Weights of a small mixture-of-experts language model, trained from scratch on English Wikipedia.
Size: 9 layers, vocabulary 8192, 25.6M parameters.
Below are experts of layer 2 (counted from 0) of a mixture-of-experts language model. Rows are named router (the router's row for the expert), up (a neuron's input weights, with its number), down (a neuron's output weights, with its number) and show model dimensions 0-159. Each number is 128 + 24 x the weight over its row's rms, rounded and kept within 0 to 255. Numbers have three digits each.
Before each expert's rows: a language model's description of what the expert responds to; "comes after" lists some tokens at least twice as common just before its tokens as in all text. This comes from a sample of Wikipedia text that the model never trained on. Tokens count by the router's weight.

# expert 13
It responds to: The word the, infinitive or prepositional to, and possessives like his, its, their, usually right after prepositions or verbs like threatens.
comes after: " of", " in", " to", " for", " on", " at"
router:145116125125126160106069155138140129111109118171147152147150152136123126111144145127118138126148098161155099145099098166151141116164142107128124129113161117144166127099140120150088158142114109172131085080135136095179096153139137133122165157154160148087126098145144125110139133134157157114146139084111091136100125115111116118067203100108101129181154143120105111110105128117132134090113139100090091108149123135121094108122100107123158135133125133133164156128134145155117123065142133
up0:153108126143093154184124088112150131089103097086164120113169151156138064115175153127122100147096157129121128137149104121164113181118146086116130148156140121135108107179126105159128142125135128114132149124123086157114114105137102112118107130117143117136153098090118126089155120170145131112120081130167119147128139108144093099141130159149144155145102065144136118115110138169092161124154131132092153119168129109133104145076100134138115094126112129124086125104096108136113112149137141
down0:132080116167178131109154133132096126132149138123127096165128131117118119152143104117163123119094205108110099143160146120136152162134130171193135048139136159099113143134143154109118127121140111100114149122129118098114157163116163104174171137122095153159140095110136164140131129106122120164153102094137160135113145146138124145146187112150177122121162149087104147100148102141114122119091127169137116115126148119127164147131105151128141117139141128132154150142116101126126099119162134

# expert 57
It responds to: Periods in personal initials (T. V.) and decimals, plus two-digit pieces after a decimal point in tables, like 23.31%, 4.83.
comes after: ".", "–", " (", ",", "°", ":"
router:075157187104129128167119111139098133121158117131100135114147142108134138137135119153160119105130125103132138157126139079146118130135137143114162146103099155160110146115120157118158146131138101121126132177098125139134158084104073148125096125146076139152142121150144121152144128140075083162154187122151158118153109117103113125143123138140119131144123116125116146124072181159194136095159107149181096146173131146097132129128146166171122111114117109114103133140123126128137136086114150
up2:138091150157123110134124140107126105157108112115149112141121097139103113152092081089119130122114084116131125170165160104152164135187130129156110143197104146158132124077142172127150148163138159134165115117134145111161128145112168097110131100102114106159131086151140161155095152138175152114120142169085129102109118114109125075137118138157112132116109108145134137100094168130138139138101092166147175100116132119144144110141108167104126143169123118124121112119125137110094140131100119
down2:126081113150109120128110156087106148128150156147103121117080172065124135134138135152154080130138119129126130132144143151112132192153135101170181126136099166122128144108111159117132132148149174143117148124136137178122152095063136134109124139141102136109154129111149097114149137114111141152080092096155145133124144133114145096090118137103114134063140132106117143125137123138090128188114125116125156151160115141124133106145130142109175136130104142170129121132175098106156087128145141

# expert 60
It responds to: Hyphens starting list items in infoboxes and taxonomy, inside compounds like purpose-built, and in table divider rows.
comes after: "\n", "-", "|", ")", " information", " non"
router:115119168112118145105123169099115151098145125114129155165089146137153158108124124149176142134127118106095144145115111161125124118114126137116171137141085086131129158093116142112128134090096142163118097164166170124156167172132133144154086142124110177143114112143132151126136138154069113146144150063150153141095134101141108122142121141132105138116158095141123184125103140163126121157139123168138098132122111146076129139129108148171098183169119131168143126143141144123111139108115101
up2:160111120124120141091123092089132120132094117131120113132131149118120088139150073123132123121103123120144132130167166134167143140175143119127167156128171094137119105146116075113108119129159114143098101133152104100159075114151128097076142133148105147134146109134125123111117145104201142145155117144162124143129095137120130088120101158154090141131119157139123111116144117171122180091127088146095144146105132093144142123138078149111131136161076119083085123127125165125122155107134103
down2:067128093113124137148097123129111138162154137124103110092147120162107118100096103134124114119177127164115089185125174098098136111105117119175119104087102148158155115175162188131110140133156127130145114134144110140156106158102173135117087131162160100103148143108163105147108146149143156100140131127129111113131152092128099122100152131113138176127186132157134119139098097129122098135111171099106147163139143116141145125119139098094113142119135154128163166129141108124136133119099103

# expert 42
It responds to: The articles a and an after verbs or prepositions like had, was, in, plus been, some, more, and clipped word starts.
comes after: " is", " as", " was", " with", " to", " had"
router:129072122100134156123131159130160125158146139118137124132127126130146128133064121184126159113146141142144129138101135109141163138175139117129130162110118123119169141120139180123165130091146180135109115103135150098091130160117130130132122113143179112088093144085127179129118160123147143086138111140128130116146129137060133130124166126142123130212093142134134112127142118089094112129157122148110166145126128121051098114104132135127119116124138099110107143140120154143169115135095120
up0:087108165134117133119146157131103119088082090118109130131154090128139146108150127112129156132118107130137168107146170119117105102135116102147129149123154105173112170092166118120131135120070098096105145179111133083111152098132127127157139160125100130077117161136113122125105137099183095116158125101100156097166135117097153136142117147108086128128145141140151095126119117114133158108121129136129076094124145160091138163207129169094103116131117118113135128132129091140125121138119107
down0:186138145149142103144086114117151126183088115095171164126122137138107111108101112163080157119159157113112113173124155144140152095127142095168155184136127138135161125122094137143151114131098121161108133102160142116114147182123122101148140123097132139166129119118135148132093123113152176157103137162115121100100115145135130135120107129133109166189091132107138145114116129134111117137161123163110141121139121128109118085122104101150121140071166154137083150153159108129125145135101091

# expert 28
It responds to: Number words, ordinals and common modifiers after the or a, such as two, second, 7th, American, other, most; also infobox labels like Built, Directed.
comes after: " the", "-", " a", " of", " and", " an"
router:116133114168142162177149123133128130121103152150092134177124128139136157085156105116087113156118146123121129109115112142131141091167127106152120163109112127103159150174076112124131135154128115133118109110147154152134142135123124172132129131173113114096157132126099117086119160127137116135134118068139154138097126113088131106151108081124175120066129163114130110155140196128127136117141137147132142128148079077084117113115128101119161167115158125168112161161112101118165114144140123
up12:096147152170123147120140125093148080174151093112150160177139103128147075120145096130162129117130106129112169104113108157140165139160147149110102134116141171084127128151154125129110124130158159132118128100124133135114150107070121136163131112157153109155109108112099124135126163101113112108134105094080147105117135092158084162117083097153206091149104115125114129130085140130132097112128131111130092118105145131162130111149126138131093120103100130164117118141131090099116133135152149
down12:116128116144148100154136123166187113095124125110156121105098114118126113149144157133129146160122161144134125158096141122166159094187119169147120149116128134137095150138136153159142149169060134120118147098132059165153098116136191113130113136136167136117127124107107123112123187125180146111110130151170068094128155104123127120142144113143101139110098113120097148120158095100132115118122116127128137094126116158124119110147106130169114149158149129130133113099145166108099095121158131

# expert 31
It responds to: Content verbs and participles after was, to, he, in biographies and sports, such as made, won, held, joined, lose.
comes after: " to", " was", " and", " he", " were", " be"
router:155111121107129111085210131103148132133159125126102136094121117135125140162123138114139099138105146136135119100141111131133128142166109095126124106174160152105102125137152117094124097144151117138114100139111114117127076146094129087138180116117132126135100123155082097134125123095129114094179106150155158139103075165126132129115138110126172138138140098106099079106128162157128151099147115145074145138106113093142138137123152154104147136126130147125062114175140121116120142151142067
up3:111153164131132115142127084119111111147145150145127136104065129121134096137067116143153072132085131118143152131140093106135193121143103134152115176119091123129125175114113143110115115112099101150104174142102172118144154121124121102143160143151111113179076157153130171137129097133139096144163160096100119083141137091113164138164170083148098110116122113145126116156110145107138140106128130166137145150079143139136131135144133160145147123136137125106148111097131102143132148146126130
down3:117107124140109116105133124159126100154175129160082101117137119116122135119124102179168124136146181130113150103097136117189122129130124124106134109114133120111119152156179152085132127074108125093109132156083132163119133118134154136141090099108130106187081108123170129123146125137130124142140103101121116117119165119136103144131128144155128100086115171090162141167110087088108137122171120108108130131088157103175094143102112094122103120144121163146103159137148093138161140114138115

# expert 53
It responds to: Determiners and pronouns opening a sentence or clause, such as The, In, It, He, This, usually after a period or line break.
comes after: ".", "\n\n", ",", " \"", "\n", " of"
router:151133121145112108146119083143132116082130160128090167132118060132131141103151100091107131152109111143081104172119135157119079123145177119132076128110091124092109120132106123114095161088128154123156103111126119151148113138152104139132149120134118121129107123126126093163132143092178115157115145115111124072121133126121162153115096110132115126142121114106125122161137118124151145084133154116064142125171114104162086105125129108108110135097098171122110126084097128119181109114130099
up0:139124128143121092162114092123124141159143096134145159121167132159098112138144114141165136113135086160110148166137138125114120113127104171140086126112125159085081115146117138103102134132155136160124160141132107100111101085104132101093122141111124135115142154090144100145129125124149135143184154114151141171168132135135112084140157148163134160124105146136160112132132149066126076106108104118132098113100093133174093060165097138086136112129136105102137117147142126079123151139122131
down0:113114126159112148091128114127109108132132173109116120173093113139134130134120118153137151173076128105128153103148113143112120129108128122159156107103170123104132113122122086113126175123096139105186094120144090130145168154125152190169140152163163166141125127091103151129107143137118141136105109130117149102105125122064121146152161067104084144137131098119129161120147131122106152108159125137123129097138149141094085124103146129138114089121162133152166145128127136149122058112133122

# expert 23
It responds to: Head nouns of organizations and places in proper names or noun phrases, e.g. University, School, Party, Film Festival, city, government.
comes after: " the", " a", " The", " National", "al", "The"
router:132112098156125134155156078148117118113125106136142088143112102135120118100133098074082127082108159139081154091150105133119096144136066158143101113137097150105092099155114101140124109146144067107116150107104128140103104071173160105144160130131080118146133157111083140114111088107135117099142117156085163118104110162166134098123115159159160113096173145143140129108157126155132140136149148117106148102131128139135140132124118110097124141123107136136100138129163120143126137119145159
up2:130123152127112104109138088142116092136126070087103130162154094113118108138137135094122179144101140078159126098139134151114094131131122147194149103078144136164113124098093123128144101106117128146098152104088111124190082129127101138141081144093102125138148103118145113159145162122119107081151131132111123141131146128143147120100112099128130119141121150109150112147079150143123114102118155147091090139141127133093100166115130097133128158127149086163099123099119156141135166146108097
down2:125144140154128127094106136128124129114123127127137094140112138119111102126123089097135096108140119161115126117156105186129120137184114113128136193127133060103167137111123115138131164132125089154139145130138112148140133145179144157142131105142137066155145115115157097141199090091086114111129106122112077130137139130123131147116126144106128165171107160141155066153085113119103149117133142113104119102118114132150122164094094111138129091138133172138123153097109094158123118129120101

# expert 51
It responds to: Sentence-level function words in prose: and, was, is, had, he, who, but, often the verb right after a subject phrase.
comes after: ",", "s", " It", " which", " it", " he"
router:130104106121116138098124099128148125128113146145116120137127082160126121138127124150137076115146155130157162097062139151124096156071126111127178159137146142118131131108110145103060107074109134149130177130106137113113169102133108133145165134100130129159107137121148130127125151174095124099107157141086069126137142119105105141036134114115134134112126109140148089104124108136153138129129137112087126097140124135125103128139112163125112161108114148124134090119135184121110166122135144
up2:136131148107169147120131143131147138084133085112127102088101119167108164131129086118118118126092126140117138153154128129124153112128131144122167116083124168178092154096129115150073107165110144111104145157131129157132062098163112114116135124147127143123142145114120178124114167119085142110155083154115096113161123104158156108125100138131141133115095136123129169125145168139081117134142165114137105112107106068120117137101160097107111129103112152109154149132136089171118112115163156
down2:133160147143117112122122162121128098127122121204106137120126182143146098131129114116183127145144101124178132089156184105096133145146132100153092155124111134139126101133159138120112136121143102129114102108074115130147130090085111134154136134145144129129112131163169164141176124132155105109147121097119086122120091135149157140110131120128109098127098144108169189168122145138145130117144079174148129127100135138125100102115117149142119097132129143143144102146077179110107122146088159

# expert 2
It responds to: Pipe characters that open a new table row after a line break in wiki tables such as election results, filmographies and rosters.
comes after: "\n", "  ", "-", "\n\n", "ogen", "uct"
router:126130100176132083130159134123111152109099113157163109145096137105135122057076149128153114126144115161149137148119065122123118160120112101132129097142145131128114101125110152112116138162128095145136150181176170164126081117129099127137122115077168118099098145171162125106115179115158145147120118151158136154079106132159121132150105091103123136100130119108129169134157111105125128086104126141105082139113120098169128132104141142135088140155141142114145113140131131134128130141127166
up2:117104149130111118167128134104193131130192111151152126133150160162123118112101135141157102117132107105166133162161123147121133154146113093125162100147128092136134157108111147128133102148125125110111139133154173152106124124138132114171166110112130122121148088109139115110090145141121154151088123097148099102122170085147138101124115069097098173196148107118116114085112117119102112126131099135143138153090128108176141129172179123134152123105110135127116150114135096138088097154142119
down2:116161082143102110091138120180082149124137168124126121124115090095139127109085118083163153115139114119085131085133143104166150120155128133194101142123140155110130094127178092126087175125098137127151110114127095133135124140088143135099090146103129144138107155130138118147155122137166135136089105116078110173145137142137125155165157157126134087098114148155129091180185123114140144107115124118134147123120124139140131124107107149114129146138164139125121135142118164145106146101108168

# expert 49
It responds to: Short word beginnings after articles, starting longer words or names, such as Man, qu, co, sp, Sam, pur- in purple.
comes after: " the", " a", " of", " and", " The", " to"
router:160176103161104120112110149162106130127140107086132102164095112147131108123110123098116114119111132138095078096122115136126126139164066133139139175130163131136147115109131092175129126113103160145166136127160132151158124106129112108147179116151119096106129163161079130150088143086150147101085111147123108110098124123156144147124095149170161115152133114120152147149087087135098103126155159156109172096107148128135116128094130141109139104112170145122092108095128103149128146142101107
up2:106169109087124114133176137158112132138163111099119141129152111154141141107109177130144145113116136117118121134122121069127123109177133121150161125093130115133141127070177130090110135134070128075168129162118134168119112101115140121113135095183134154142049145109108158102125109097137130142131138138130181172129100119099136121111140133098128156123153131088119124122120157139089146158166118124128176132100147132120105124129127129119146150133109071152129137127115101134145117125172101
down2:134110160099155104103168113127098120119106138079165110134143130146175145107161155127106114141115151101127127163104162140131121111132124093091119137151128131089152161130096097157149164138128149123057149139104113080126142167154124144112116111119118131135138168122091108140124148122147104136143141091116115075165136081077096136101159084123136105150088129117143131139132127145102120138117106121124149128114064105177130126101141153149176066146139123133120101146104121133120153141133105

# expert 14
It responds to: Capitalized first pieces of split names and words, often at line or heading starts, such as Bas(ketball), Aud(i), Kaz(maier), Pro, De, La.
comes after: "-", "\n\n", " \"", "=", ":", " ("
router:130141145092112125105145095130111106127154141116139184134117140130138110130161113111093107102115119148095112110142161155140140151119087140123099149130127110152107118113096117119101123151118154163145138113160145148174136150128159174151146152141154113145092158109108137140089143126134175100157137162090142110132154146107150107144101108171097121095170117142140095144112120121087131150111106176121125113139117087147141144063144086120125113120117126194134147150100090103135066161155101
up1:117165119146117122125121157139098168148110136152127135148149155136065138136156128126119138106053089118131138158124108149136146091132100116139088135117142145087145125123143101170104123137116113132108133134131157080129123138087131127126073089142146196159119082136148148108113133142085079117130094131136118120151137153133129121139134116121146138108093097170132108149159147138137100138139143105116082130143117104146115175104099115102128129104061153133127149130139120195151100107121157
down1:086155175132101097108087125127102155174105149129108148129128112162126119103141127117140135166134115146112137139178154129110142135114084132119097189107134115109132144135139134166132141089136127144126073117147106130129145119097088140127146159144154094135145115135148150172173158098110155090130088136127130107135120125145152146134079101097162150134109138142127110143118094136118124165125145140111170153173129145123104080127151125141147100179146137180083159092127163138112098126128088

# expert 36
It responds to: Everyday words like not, first, only, can, work, and verb stems before suffixes, such as cell in cancelled, design, represent.
comes after: " the", " a", " and", " his", " to", " did"
router:146152100130125114135145132108145153159124138116081097103072088181130142113113125110107131144131146164137115111110134133147132149149123133125132165146158134103076097119103105136111091140117153128122121129127169131172147107150108103130167147102106145120127174081150114133140123098155126100146117142099080130089120129142115139135189119100148130186121123131133132162077112149110129143116109098089119081122141170135098153196112146121153096117111161105099124145170124122131118126108082
up3:154092093103101135112122104143081144140163111124170137151125135119103167139105162124104106120131115168139138122088105154146123130142114124101123133167147169119136164076069138112137118154122134106108129091156158142145116156120112138163142135159137121090121197120149129085126116118078154110092145163143177113097153112108097162133131098128119160126149157172094147138164120160150120140151130082113146139151173147121136141117155142129161143149135146152175145162122124117111144111131147
down3:142112114188107140119113095126092071164125134158147109112122132098104082153110154135138134126097105135181113130138145106147132129113184106162117121126130127151087112137148123117118086116110106127159097153130080099118128058138150144107122179119117181130142124115128166124141131123141109127152161119124106129106129126142118132121156144146111112126165119119146137092095124136139098066104086126158137117086104111172112161098102100123084120165108150120125130131118178131125149095121159

# expert 37
It responds to: Nouns after the or a, such as series, season, group, album, family, plus New and fragments like -oc- in diocese.
comes after: " the", " a", " The", "The", " this", " first"
router:125113158125135126112109129136136109109112136080136095140124153111149116114082093102113057129123144113106116143135110145160075107129118112147141142148094144145102093175144158099113112120149124097149123112126091072125141094123153135084174085196113124135099102133119145094120087088151128157091113179086101077172131141129112115109153136111104112119121143146128159146124168134152134093115140106101141110115156161131110119131146175120098124139100137131153151153128143122119111143136143
up2:122132106122092150123123127101099114085092131172117131082105121146151075099145114094074104119105128117106107136141123157120116143113168123131139123129114127114150134158079098100117095127128190112142095133116178148152116096165125112108176110143082102131102088113151126119119116145154148133101134124161074114138147160092116172146134130114160142114127143155108157132109190112157097150153140125125099154161170110153161116124105142132117147121114106128098114151110088133127148119166113
down2:108138110164130137097076097153135066141089151138126135124127111139087186117136148141102130133141135131109142118140082128094110135211108122149159147150128110140081120158154131127154136158108133062116129137129119138104113125116125155153094171123126153103140133122114142089142126112117146124121157140098120113109181090147161136073120136115135091129131126133140143141100152108084142122168105133088153087153138161105126112123140157111115123108100122128150159104095088114090136155136147

# expert 16
It responds to: Short syllable pieces inside words, often right after an opening prefix, such as ti in exhaustion, si in besieged, di in candidacy; also word starts p, all, be.
comes after: " to", " the", " a", " and", " an", " was"
router:114120122116141165100120142130168155104087145146135147149153157123142130120124136120149135117125160169094138144139140132129188157114121086098185165104174137174150165110128139093117092147124182132138078079151133123160066125114146132133148121119125110161128139175152110114147152144134134105130131152091126121109122121125159136083147100097113115170126095150123115135139139107110129155097122148142158105101121102156121136139071135120116121168109128158115141109096137159135114146171079
up2:107096179120165103101080112099093130112102143122159160133148159147134156079110112125145118104096136107118159128139106091106138108150099130163114081161113153100115118109123152115146132106105123130125121091150133119131128168189116105115113080126121136137152113116100186121128117157151096137084142126112133115140095172168114150134180129159151128079133136130090118131104118147143120110130162145139115110118095156105102150156150087173130132135086106101107116164124091136129101129108132
down2:110097145157121170135108113108154155116178111196085135112184156107140119178126083121115102147151115103115105095169126137106144144132115119121148156101138101116151157152129142099172101152121127136116135145126107169085149094107133124124158125121104118141126073087111188152109116141086127137123101112075134117152110166162140126119166131126140089107141125144098129118124132123147143109167155188124124148104144108124110116107143147137135158110132096134130104108154140137113097166136110

# expert 30
It responds to: The s ending of plurals, possessives and names, like Interviews, women's, Vytautas, plus semicolons and some plural nouns.
comes after: "'", "(", "’", "nt", "ication", "our"
router:177143187116166148116141141117133094159123123144110113103129103156154136119125087142150119123130092117125134170138089138101123094073168131130133142118128094093125113119116118099114087098108111098130146078133157096113139143109123142109105149136098136059116100161105098120092124123116124102094105102153142149115098117121118162158120115094100111139095164118137127112107089141139134177115153109128085150118130133138106142102120159106145082108054124138130128112159150148138152117171117
up2:111120111152138121137121112111118173140125109144147113133116128139105158107125128088086123122173137161100100139169152130106159093121190113103123120119149107109114131099146120132190119138109146122097109123094101152109118134134092124113135162153096175117104133158122110178112094132115138158150114100166154069147104088126137115136091080119177154095153115153140138114121174131102143152115155108133123125152169144127167126142153103112099123098136124140156120132118085115103083080129155
down2:144100140115172179127072112138137110125144138153148164113144151176163139139139138136116156123167101183116151147140101146109111132130171129182131152084102128094073146083139140133116100143130130130100133109104116104106099103148108127162124128157131106160115120126108120153090111102145115109150093144104123160101147122124134149158131165114078101118145093124128128086090128137113153110118067148110126159154143137122145146098104126121142113085148141115148108158120117102175145132105087

# expert 29
It responds to: Common adjectives after a or the, like new, former, public, local, and word stems awaiting suffixes, e.g. natural-ized, similar-ity.
comes after: " a", " the", " and", " of", " to", " an"
router:131080119118133134129139076116151118113122108154101127161105084147093124112109085103131099112108162159097117090092157100140175071133119139109129138161190110143174142156137085137091101147127116134144092119135177121142106152147132165128129129149154149090119133112113134110112162154151137059166104154108108103091126121110135109116166128122150112157165157128137118140113138113136121151090123150115144100138141128105129145108161122122153142130132122136081137086105110135139116159158092
up12:129153143143114137125130122162150173174106103151135131134145129132088113106173149109147091129127117112163113127097121087120121153126101109106124169110101090123153153180114141139118126163105088106201117115138135130172119134115104076126130096156150113152125078112161109113122121159113084149102179136109132117108106162141157089135122131132128165094130151153143149101114053152158151110107122148152129102141118142150146125130175144075124129134143132132119138129114132121118130100090103
down12:141148110120133146086140136156095133110144157124134168140067157125134113079173156113131131100116128122131098136122152163107144130129092159130139110143108144141117138111164119118132117128118134116155145123137108124152138143106100109070166143120091121122131085150122112111166156144130099124130151119183122110134146121117101083065095112144148106096160096084134138076126105138150098123121131143143099141154102147098112110154102104099157137161105074099114147149142147113156184140076117

# expert 6
It responds to: Capitalized first pieces of proper names in squad lists and tables, such as Ga, Di, Be, Tur, plus vi in environment, survivors.
comes after: ",", ":", "-", " of", " and", "a"
router:159153152174095163087123133125107112112111112103166206118115085085159134130146113122107144113112127139115119118152144163128157146106133089121083126124137131141152114123093143108125099110114131166169133087176172120183098116130123178127128109126164066129113166153089154137107115109128156129112136146098124132119141136113162133116140134120141157163098122098126117155104117128134094144098139130165154130130117161152133120116155136130175123124120097176179151118129120129130118160117158
up7:116119116100133136130093114158169125136145172162152098163096138102129124102108136142089107140114109158117167150084131145162099128132130109195130170111112125122140123149114088097122129118156128105114132121121107118103152137136129106187116151152077120091174127137128089129157147142204112111130150141116130144163132096132085113085135145156145132132101158153146135102181149193135140139133149147105135125115077148172127105131138159117128129119095123117139127148106106147121125136099150
down7:145144135122145154106135109149158104073125110149120176107146121136130135113126130117136150101126106124134061084129136131127164087148125124073145105116128110092097155088134110118118145089124143152139117094144132119143078159151098111093149084122161081160106125129129156147080143145114139129085106146182134119169108152112144175150124126152115100135156151079168104115108119110079103115135144125158145146159136133099162137147146106106103136108136132172117155133151140138117110141143094

# expert 27
It responds to: Uppercase pieces of acronyms and country or position codes (NASC-AR, BR-A, USA, MF), plus coordinate degree numbers and plus/minus signs.
comes after: "–", " (", " |", "′", "19", " /"
router:134152162156121103167152090102117145159150135141085151119105142173118126111125120125139074096089118126089186111139141121132103131102110163143083124138084162154127098161133144099159135159177127095103141155106127120078135137110114141116109141148131123146108132109144141150122133130107132150189149184152166127145128169119100134143109156136120129127156155115128145134103133110171147153153109172145151159142109117146158118116124146136113125145118063161100117164110123087128126116135091
up6:143131145126206100137110151155152099125158111128142133140130136112146123126174143124127112121171139147125139107105157112135158101118122145098124126169137124127159122166112116149200076152166135181093154137167140116125125152099101132138107110103138158097132127118145120096098119141128171112122056130114138137111092091148106097114109144117110128111119109105147079100128107192118138118152096157113100129147130106120154134083116071141135140111120143151133095138095139169122124124117130
down6:155096125132175100130122173111104119156124124113141130074104134128161094131120162111125147102131152065133147170112112105108081109165112166159108155110164140096094162139137125151074096132131056112069093112134119111133147112135112111149161126140144161137116145127123127137126125145077114071104140152121145158127107108136143106127103165149144123125134099143157124167152118150127126142115135149150104131107138107138094099120123129121170115102100140154148099108142127144121178097150142

# expert 5
It responds to: Line breaks after sentences, table rows or list items, plus opening quotes, brackets, braces and LaTeX backslashes, e.g. \colon, {.
comes after: ".", " |", "=", ")", "|", " ="
router:106144191112134118150093153113157110131173136115144137094159127127154120109124122150123162136148119131105147163140146145118139143085134154112107123166145152114114080120164115116121183158178159182118142170112143132124142109125098144122123113124117130160111109081177121105122153140158105123115174151094114175148143147110118117172098138177144114102162104147147148120137132141114132119108123169133123098126131170099158156105092090114093158169120135161144123171143130088127119130115136
up7:125146133095146129150162132132115166117105130188139102163161095159140095125148158152128165091153191176106132157123114121103096182128174107094138115111127115117134083149137121084147119132140112138083156102111079142148129119110134133148127129131110107136135134130147143134119091104115147182179114162137097085164151106102144136116113116112134111092114119139137142096129072125139119130148130096117106087137131169130133150123101102134143102119127153138100143116081144103155103098137102
down7:115107091102144107148149097132110085109141127095115127095144123114099152129072078139119110146155107143154128132180150164146153160125140128140136095147121145140164137113151122147151156125100133075126154125196168102124139112133091183135130096115151165116091132127089121101136171118161099117110118120119148161128126079129116157108135145151112126123109129159096093145110149165123121133131140119120107105090142108133128082147132121103111127180114116095146126153166099099119144183117127

# expert 59
It responds to: Double-space blank cells in tables, especially election or sports results, plus word endings like -ly, -g, -gy, -son.
comes after: " |", "|", "din", "r", " photo", " el"
router:089153095139122137090082117116161133132099108126116090142126138143133110152102110115115159155138150132135148082136080120139094155149146103134081102117150109137153149112161139137090071130137139165147088136094122159087172105139139119134080125125123101160139095114116108111139148157124095123160107146124135146149139103147121130123087134147098132092097112122121141140110163147142112116126134129109138149160103119145089135142145173126096113146091132139223124085110155112124139142102088
up0:137176117129120147115156110164096116125183105104124155141142116168177125140126161109155130126138150129181129124119147118135151160145138149099082093138111170137130120099116133135116132192138111162138122119145112120112102094149095121146120146147090129126150122126091155112122174159159128102131120168160160150114128122105114110094110122112141074138119140164117114096142141129148062105136133157168116130117105129128168138107143138125134084208091167153131139122119133157107124110144108
down0:124074137109159098142084118182142158099104154122090131144147103073129160103099095108109117132138155130165102121163119170152137145124132129149131111117129101124133155109092095155164149126137189142168087139087099128116130117119112132142139124144128134117144156109125111104113132174100110127185115198135151145145130074128113150123120114126134131097108119110114110153091093115149136108147118132107152127098099139138128109132122131136179054155100105133130158134105143122117129145113150

# expert 25
It responds to: Standalone numerals and number starts in tables, statistics and career records, such as 0, 1, 18, often after a pipe.
comes after: " |", ";", "|", ":", "N", " ("
router:089124175157134103111105139110120211141127110150099128175093166144126151155114145122159134110157164135082131073145109116145099095139116122121150153133073129128115105136111128121150158123143108120110149117119113088098159127112078104129119098158096096145134106137126147130109093118098145139142113101122159138114079132133131133150150128102132171104123106083069156117118112154128139119139128145117171183120138115145138128136164127142183122123155107094090132092112110145129126149109131
up2:123105128156131148139139177115193149112140148141133089111132162123118119124110173135132131160156115149125106141180117118123119117113127121177141094146139135146084116086103095114127119115137139116119097121191085169112085155124175114141137163106153138125136122143129147159133116160124083138137129117135161140125116133145092126086130127098148137158124110105139154158085074122121054127151151163117099177171154114128142138151142132162119136122133110158163117115117105146092106099124133
down2:165149113104125103157148157153094116123178131125124142128120078158102142061138138121131108075125105138111181147134149127155126116129126137116079102156147161142140135158097181151096158144161103127106136147087125144154153103146130152132153131162139151097116164103143147137178111115151135115104128104115118137092157164120132091109105141107101115097111107102113150077123131106128160116103123104146146108125109116105130116121137111100149151113152090142081117134165070166135153118141115

# expert 18
It responds to: Month names in dates and United in Manchester United or United States, mostly in football team and season articles.
comes after: " |", " on", " the", ":", " in", "|"
router:108145116131134105163141097099127129145156119142103109120141107110119117149137110072049109108121131079153122110146110154102142116132130106138128102114126154108158092170142100128117097103089151134132174132138102097116104124085151117132111093174136084125101119115132115106129135081108139124118110115065114145120082138126119103141149104128129135159112113134138086117157111145065125138155119117153149156088116153169118136134124126130172105098139160134191092138140102095145130095115136
up2:156121115146053133133142104111116154110120098145113146115074122130105097118114141121166107126130106122130121131123139133121115103152107116128115085125141170081110123149090092134155137077114143108136162099194133108123137174079133133095135118127126123111125069108147137098177128116157117125102137109095081121104146102122107133104146134125136098141133133093144133132169152156160130132158163083149133112116119123164118142106138120134094111136096129151093062148101174141130118136168112
down2:126117142114139144128117157148102141119094128108116105109123133107133144129152170105184081099123140130123130130115105114124148147161135123156117154127138121149173154098161123117112162096087121144163138085116159133153122106150124104117108102109099151093128156127077065121151166187145148170106130118162113141114146106139126113144100094152112100139160166170167159108144124089155114142153127076115145127158151131084099117109130136092140138145150122145094087128084153120100099136135118

# expert 3
It responds to: Second equals sign opening section headings after blank lines, plus year numbers and dashes in date ranges, like 2016–2024, (2021-12.
comes after: "\n\n", "=", " in", " (", "|", "19"
router:130127109156125114081106153141145157142140145181116128145128150166114136105124120140128123150142142118115133156139136143122108137120171149139100144136116150121160081157112101096062167128140137143130112148109117135136115147088147174176148140186170121124118124169093129131098103147092126168141184121179128105084150124146127156157093149114171118125146162096155093140123154102098130139105125101124110126124139140167118131102092138143164132191130122119145117099112171112129124118101144
up1:065123114130154094117117133141143107154163133135128120155103173131177129119141138089115118153099096170123131141129129114081114117087135098152116134106132103084179083140094107116140142131155122155139161122108149101133143114050141166145104162120127143099147128135112118124109098118122150125136139085115109163164093132183139145143137105107101097102139144142139109132109137147082136163130134121126076131146103153169143138095136132138119147146107059146123151135147123121144113133172109
down1:163105147127116151144123129151151166131181139129146121118114149106138119139106122142164144088169094108098123170121165138111148120114122125148142103164141179173130132138152108092119098147116153102140153160163101095140144128153118078147120085142143117125123106115123191096125087152107096117122082141144153124126149114133083126145156182137108141144163074130112102111135151132125144141143128134117167133085118117090119122145157157122148069146138128111143134120145122148155182083109125